Experts of a small language model: vocabulary 8192, 425M tokens.
Below are experts of layer 6 (counted from 0) of a mixture-of-experts language model. Rows are named router (the router's row for the expert), gate (a neuron's input weights, with its number), up (a neuron's input weights, with its number) and show model dimensions 0-159. Each number is 128 + 32 x the weight over its row's rms, rounded and kept within 0 to 255. Numbers have three digits each.
Before each expert's rows: "mostly gets" lists some tokens that are sent to it at least half of the time; "gets" lists some tokens that make up at least twice as much of what it gets as of all text. This comes from a sample of Wikipedia text that the model never trained on. Tokens count by the router's weight.

# expert 85
mostly gets: "\n", "\n ", "\n   ", "\n\n", " hy"
gets: "\n", "\n\n", "|", "\n ", "\n   ", " Bra"
router:070112059084145102158134157131150202098113105082153121045171143111148151113152113163180080103127132114164122154118120189166093142085121093128155197141148158089121130115142135172155114106129136169144113135142156126133123117139117127079099139059138173116161101122075105125107105091070126098142110061128166091057210122137072148120063121058130118146155186104181115131090136115129161065122173186166120103185110076157153142085098146137204125108123123124149116115157102218158119130140142
gate0:142183152093156084104134092102152092084150091090119183091102114127149175064126164128129085070120146180129150116153121114119142106093151116085095130102136118128140102083139083172106093114136124084140122122194069155076155160119096150053093084131107094126134035135140145136146125120131177064127154089108186117102070116074127111179159171139143105123134154108138154142134135087172136131086142162046135162144124117180098167100142110130101131089144079108145094139122136132134109075147111
up0:094115085141149091155145087133206092091110118088177167118184175135162102081102125118113078095082088123129130086136172091142145113143134121113049125077213094085162090076150109178110148126166053112145110113176130096099085132125111133134099069100158127123097097190133159109080176162158124150122117108106130131110112119097115112148113140144103092090161124106107137132156146086164178149189174098072113142085133135171152157138115131131106147108128123080127195173133064111128148109130123

# expert 42
mostly gets: " Michael", "Scientific", " described", " Mike", "It", " Animalia"
gets: "=", " first", "R", " been", ":", "ace"
router:093114093120093139155105143143159152121145088134132127100194142141138167080135098191178132145198156161099112121137145185125110188113122070198137171186136168081093112124097208175173127102095127138151096139127172128101180113157167117117137165119156175125196157053118078166138107105122084091108120103112136094054136145150076105097092080102131104170160137101174128085077152137176114122087095176142153102156152100130155145150092142138178081154142135193107106103132153150150178137188165
gate3:093096131137100065068107171134092143116157135105147143121079105136152151109147102128141061142169078172074142126153142148138106132104096133147121114195122143158164106116083067087157125096164101102112105141090109119141089098101104162112148122136143165121141138146134130094092084146118157141098177143113147146082120129071135137145200162082201104101093128168172085102144118095149106129110086131142120065127176166165123115111126149116164064088134123111160159178175213120184140093182133
up3:189162110130163130118117056121132152111124105153140096116118091097164158169140122114084153148089112061209089151096082117114187119124132119102106152151151135110070144151189108169080119076155103204102112126137149088092175134110109103131101075105154163227173114155168125145119147131132117116166171242125120170067117122196123115102102160147174127153101142096114136176107132158172134084150207135110110198135127102079154128158112187137100141133182197159116107103140139110093093133147165

# expert 90
mostly gets: " Jones", "ić", " Williams", " Singh", " Taylor", " Johnson"
gets: "e", "i", "a", "s", "o", "y"
router:136097144124075182153157177136118147083117065099136105151149129164118140171106131213195083131104173093121137138119145139125081176110111062109142235136142120117124158099089106144118101125157130146137088096143183170131214100152143075104131114083151175187191146116119064146102179126131119128124072098132173107095142133179070109102107110124111125165125123127132148133128139085170135123137138212148194122203073103157155160140112113125161102134167124193128106111130129137136138093124147
gate0:109149120095201147134092090164168079154161141130126125130140173108135101137199092107139101127165137115153121056122182148182132147076065142124099107175148118106073100097159163126063121116088188180055132185060094090125086179104172118193129108189170116066179125121114126123159140131099067115113095090135147116119084147069135162187130168075144097156165100139113160102131203169125160125130111148130149111084107099128131142092095129085143117145116123155101150108197166112137143153095200
up0:147114067112101100148064139135187122109125149123168102145080157149098127087091095139138122105156137175116075079146161164182148142137181158132142097145155143109117093128094124109161091090142213089130101183092138136136162221117140175147114150148068119086166114106091104115100097151121107128089162117119099134135196138090126132112142191125183144100106149153113176069116090122108091095144109129137026152115180160187128112112135131174142148142073073118146186076142113117165129104128131

# expert 7
mostly gets: " Pld", " |", "aged", " 94", " 120", " Running"
gets: " |", ";", "|", "8", " 11", "7"
router:163162102076106163123124149147120194165101121106146126091149163096173210159177091174155120160183127150167122126129151161149100166087123094132128227138137153120145110112085084174105135154139136084151104166106108139123150102160170101073140108112201159113206188106105094139141127108104136143128145091121195134111172139121100126118123148128100092191179214109156131123074120134173118080103121172175158119156118086167111170140087103160198087148155139162077093113157130123145143107159157
gate0:123123096156122092118141116108110140112165123155104125126098101140200156182128115143112089118109155160095085125124062109175217144129118079076121110142060121108178143095131120124110178054132118146153126145127109134113138067138121145104101111118118104116195159124097084138121129137118110107140151058148121126092124131191117139109120117109068091099176118137108095143124056094155067095139138126152164104136123143090132125114126130204084078083108084172119101088169118136161161144174136
up0:099138158119113076091143118133087168169165141158100108170154126085062131087160172135195137140098151135138148128123119144114081127153109124119116148111150100141127130168117181167093093114125152078126130082162108123082160180126144122152094128116147128150060148112117131136170115129120103114140112160142162161148156107129124141160148123162127159213118112169118148048123103162066106146099024105112147195184173147152143086105079067101150158199186153125076081160100092094133105188133123

# expert 87
mostly gets: "order", " Management", " Security", " Development", "action", "rative"
gets: "ing", "on", "s", "y", "ion", "us"
router:146142124087089142177115174152150125118100120131113062142166116125132145173106062180166090142135167112082154095098107158138095177108107055142182158161154185086094169095093117147123105136117166090151081135110106179113183139154167121094159141141123150106167101106084106109126158144104129127102097110095148079126152165117092138128115140080149087196146158133144144088109121125149141065138122186152176086172069066161135126112113093108189114149123137172161066123135164149135130138131156
gate0:165188114094170095137076120124133134178133117132096145137107169082154169181127127142189186095118148073161136115122118165134123192093089118171137087161145179079133104134082078131061170150103105155142143056122140156090098154100121154140154106181149134120156149091096150108103150128170092163113106102086169106160105176134138100125115171067162133154111120062083129118079092098137113118138147137062164137131157168155081130089168130139140146167135164102061084104122102133174112123081153
up0:087094131096141111126134116086071133152128145079138114174132140111120152132163183149092255176101153115179146122076132174113108167115132122132060136142162128158147110146129133135084149128121177192165145163164188088085133167103098122214119122169168160134102127206136112123120124129114099138130145129146123121139158106151098132158113095096064168108100163107150134173068122086120078080137111124078135177127142081135123129123190097102145131161127069140138147107162072143143123119109121

# expert 117
mostly gets: "Results", "Area", " never"
gets: ".", "=", "-", "\n\n", " =", " and"
router:139163103042102159180143159130114186153086089056167132124146161116175160120167125187142058118144164131117127105085171169186073175095145076156164220140125131080092150136069117114122113128119136128139075160124161132132153088159184118129186182109126156129172174112122095166168132120116140173120132068176140115108146152109069133180091140091129128134089168115145128138124124149200084124108146189127154147168127108124172221102101111118178077166140136153119116106136123149134127121125169
gate0:123111087058093121190171134113130114140079118124165122089115144161108087141138116134124157087142140097124145105048126104168079178152178137179166126146122109110057173152120216133111106153082179196167123135090085144100107089114159100163131171109128136142139126095108167169148133144109100147172156146083169122165103126151110170135072111028122148118129142134085143114121071153162154114125127167106129129100148119111135171108155112183155111130139100107144101123172180140111133121090132
up0:149170052085088194081096155158072150174123176164108136108145158182114104140142139119134103122115168146088116092096083123158098127182184158129150093124138086137116175120121140090140095131109107143150093146103083099086070109129116080142155132089125134160095110099130141114145147128158100159148169118050160121110111136113182152153123093046104129128097037110105103121119075213147125115113117132115149149115157096118107168128142120172131154174161158098167090182152163062156100190111151

# expert 13
mostly gets: " COVID", " Hong", "bu", " latter", " Bang", " Reg"
gets: " |", " (", ";", " the", " and", "The"
router:140138116084069190159117156123130159123064109124159087115121165112129189133216090182127129154153157145140135105118130163125087158139131103097154181169110140107127122096069153158104108147121120108132113138124141090137148098174145098130168144108181197100179156122079099138150126091137127155120098083174165119120173164140071167148098135098112100200147174136150159081102169147152094096117128168170176087155107085162133166137075110111200104157145076212103132112119162146093074133144171
gate0:094144159111148123101121070127159184122135132123121152083141146145162122087100093141164105183103100080115118170140178077145166146114125102132141179119151129138132094087099143138121088049189127157148154125173152123170102190139099091090128115141118124102147143152140153101165056143032223110035126126107187087085173123101120164128155148116127129122136126169138186086138113162166119115097186161155146090187103119153124149157152099130171043064159129084197166132123160128138152122139167
up0:167120082113089084063081148132097167118098102209107133184143149130151128102087143112095184168132105106134123080151084124147210137127075113100104140103189112072166099107111114150097106067123170144099136144151146175151156155122129142139108114083136164154112066108185144159100150101107151134113148120141157130146139065146113107124149157173138135119119135102115078126185071105102095087113089124103139145133090152139080096109114136143054145062079110120139160102100139131140147130168143

# expert 123
mostly gets: " Phylum", "idae", "α", "ο", "oda", "ensis"
gets: "i", "n", "us", "l", "um", "a"
router:164117116104134145173149190145129135136098093087119112119165113143163149127136085198183087158148149091107143126127132180114086186110105071113147200156137116070095153152104117176091111137078157165156080148156143154159197101171121091115166129088150202129171154102120070172114146137143136137126089100125163093114168166156056122109114078096151108199158158129182099127092149106175139054118114185151145107166094074118170138121111129136174109150136080192092087109138136175140119121131165
gate0:108114142107137135141104147129092129137128139145134165133143142107168170140156153155138162153149162137150100121139147116164108154129099063109178120157149097085128166117121141211081180043105148111160112104103148189130189132173150125123211156096127145155157087119117121056143147136119131088092141099122140057149179178146116186145172082094129117150110151096163073028171119132159116098113090136123094150124122160144127144119165091152174093144113119118151032090148161151149169144170153
up0:129181157088104169069177126151159189124091075117131119132082165107152138177113073119123098078086107163166134183168117088101138145154131152151162152108172132120091094104118177111145149126124139100098169161133136074076100138123098098077036157144134106106180100106124133059116113117152122063173171076124157175107126089102108172154139113129078155108183138125118097183053140147135175133130150140138181144145185117173107154138121134124137099142145141122151196112114135124118087176126091

# expert 84
mostly gets: " di", "ić", "ć", "kov", " Jer", " Edward"
gets: ")", "  ", " 14", " di", "}", " 19"
router:125107118079093153166148145165139180111110073071156124111145156119160177146160064202176090133137169140141146128116129158151101190125097070138128215143132159084100121097066138173123147106115150120114092161107138151134161073169134094082136174099133202105189188102113078177101105104122108147134122093169191105090166153113058124120092079108119118181121155139143121139102119120148126074107115191166154114179121077145128173138094136118180087156147107190112088100124151169127147143153161
gate0:058152122094120157119135137120077088159140066090127093125174131062120146071194176138126121130100086128088142117112129128082183094176122066159087111138122127115149134124086128117075186144154077169104111109145168118122146107129123133114170081180105138176115150124160164156087181149157154123151154113146146146098121121124118121187092092169120086121116116129131161093104160109140156168139176135131167126118159138149084162119136124142094073141156145057177188162119146107214102106142086
up0:147160170093130113137089096146087126122096094148149095155140132117149059139228176143150136166135070204109185139138046153125127092087183102138134172097134175176161105125096112122107208116125088088067130147152140112153178118134131128084142117142140145139098157146095144129158116139088081126128102124116081127135171152139102192154064123143152072093109110087148142158093108161129118131115085161092105116136126127177148115072148082126194135146175147118152177154120147101140171150154167

# expert 75
mostly gets: " Prot", " Rob", " cells", " acid", " protein", " orbit"
gets: ".", "us", " Prot", " during", "ion", "ium"
router:088129071078079142151114141130165138112133100112122138121144153106133105111112140179147083155124178124122117120084129173177095158140120063145183166149123193089127126085098158202170084153125156132144092128145147133106144128204175126071168169121117175118182145082106085170133180077068122127097078113158120093102189185171070112114116124103128150164164177089172142122110163134112101112120114192179151104158109098165136157145127107100176104148122099176139091118155133173111154140190195
gate0:104061094127079177195128136123152099145139096085150119101143161117118130112160085128116130160137096105057111161109101148109112171135132122212136117091119153118084126124126131145123134207188104127096103098133169154037115090193158087115157122082110165140112143142114133136119143138143104128175139116169102159110092145130139187156087086161078118140147120117196059111204117149128163099089193122140110166094077074144122172097126102163158162118118129079161085146109131125111186135119155
up0:128122112161126163173131108113154105145151132104144173129152119153128111119107131113115142157151076123051070196154104117159111136123155107200119109152125118132053148137164157134144178156194113129157147062154154098058100145153147108158165141105059107073103151118165143128070132144127105107182129157165087164134097140141141131151125095155116144129104109133135063124168147177086157124094129114105063097096081106133123136145134110094128187140139151063176089179126089128079172112134179

# expert 99
mostly gets: " re", "IA", " asp", " Fame", "ο", "ي"
gets: "\n", "{", ")", "y", "°", "A"
router:106102110085072120116095170115101162124137072090188063137181143118185125120134107184139097102141156154119113100095132135104080164117136086142174214139144137060103154108111131147130101116135168095142091159090185115114179094156150132119129105058121168131190138070082112145150170124122105144114050127133145109087152142171066142110095118098151118135121193176166099142089158140143089106117146175186137164171118077141126159084083136122187103106116139170158102069154158168129088179120141
gate0:112143180167107177106104104099109150148085091118139093118133159082127121142098124128125112121149088166102121116139137114106101136119142100103179139093123158110172145126157077133141076110169094146126158135198088098117164119159089169101112115088086162104109133125119095112124172124120102082079123177137081147173149190140079101203140025155089122109085150097135145121043171163126155114092126081118098164090109171173176148121124124096161149163053084182158079132091188149119129129111125
up0:082146179108105177169145077102090149172051121132161075125164121093132108120107113130127109121159070146101098105172130114083089135103143093108161160119128167125139163129121081143149114107157036123164145119176159082106173153149123150093118118066060157104088123159140134140086126117153169117083141182141082156214160192154061148139144067123138134135099185093154119111067205176182172100149110123125108145135107132151181194116113146098168140186093142144151099160144183143074156146112131

# expert 58
mostly gets: " ra", " Sam", " what", "&", " Grand", " cal"
gets: "-", " (", ".", " |", " 2", " 0"
router:133137119049112163120143131164138202109124103105184136142170147107160169168173096177131090109167174152137123102078127170156091180132107078120160186146128154105120151147115149158125165108103131110142059147150135152145138100150178105112153137111103195139166197123118112147097144074089112142119119076122188113102163108121086153109098147096113155131094193178152121112094131155164122075129122170186183101185104088126111160155127121177182076146115136168128102091153135155103157151139151
gate0:124145134131182115132188167121134184130156089116095128185118112132141101145126128150117156110128129197121108142110143151113120145190090077157145117103112116130166133106099104112145125166159110124148154154169099084081155145170108135101128159078079138124119107146087125176167132088104128140097098115153114106083155119202139122119088091071067152144160153151109061082080143098091156169125118139157167124093116141075121080133128111167148052147125188107098168110114148187083095100130168
up0:075154128084127184111140128086159147093082178101129147109160127069106121156119103074144129125117155106143160100124158135115137139076114158107092147166133161097117155172149118118134101097100136156135092169097177138152072082118036118044170155073198126180102148109143128108105135121117098128157149118119115149125164139120134104128105091131145110135136090082127142173127189095160074111156162107174188122111106086156115176151148140079119117168113115103118107128096140119168110120072080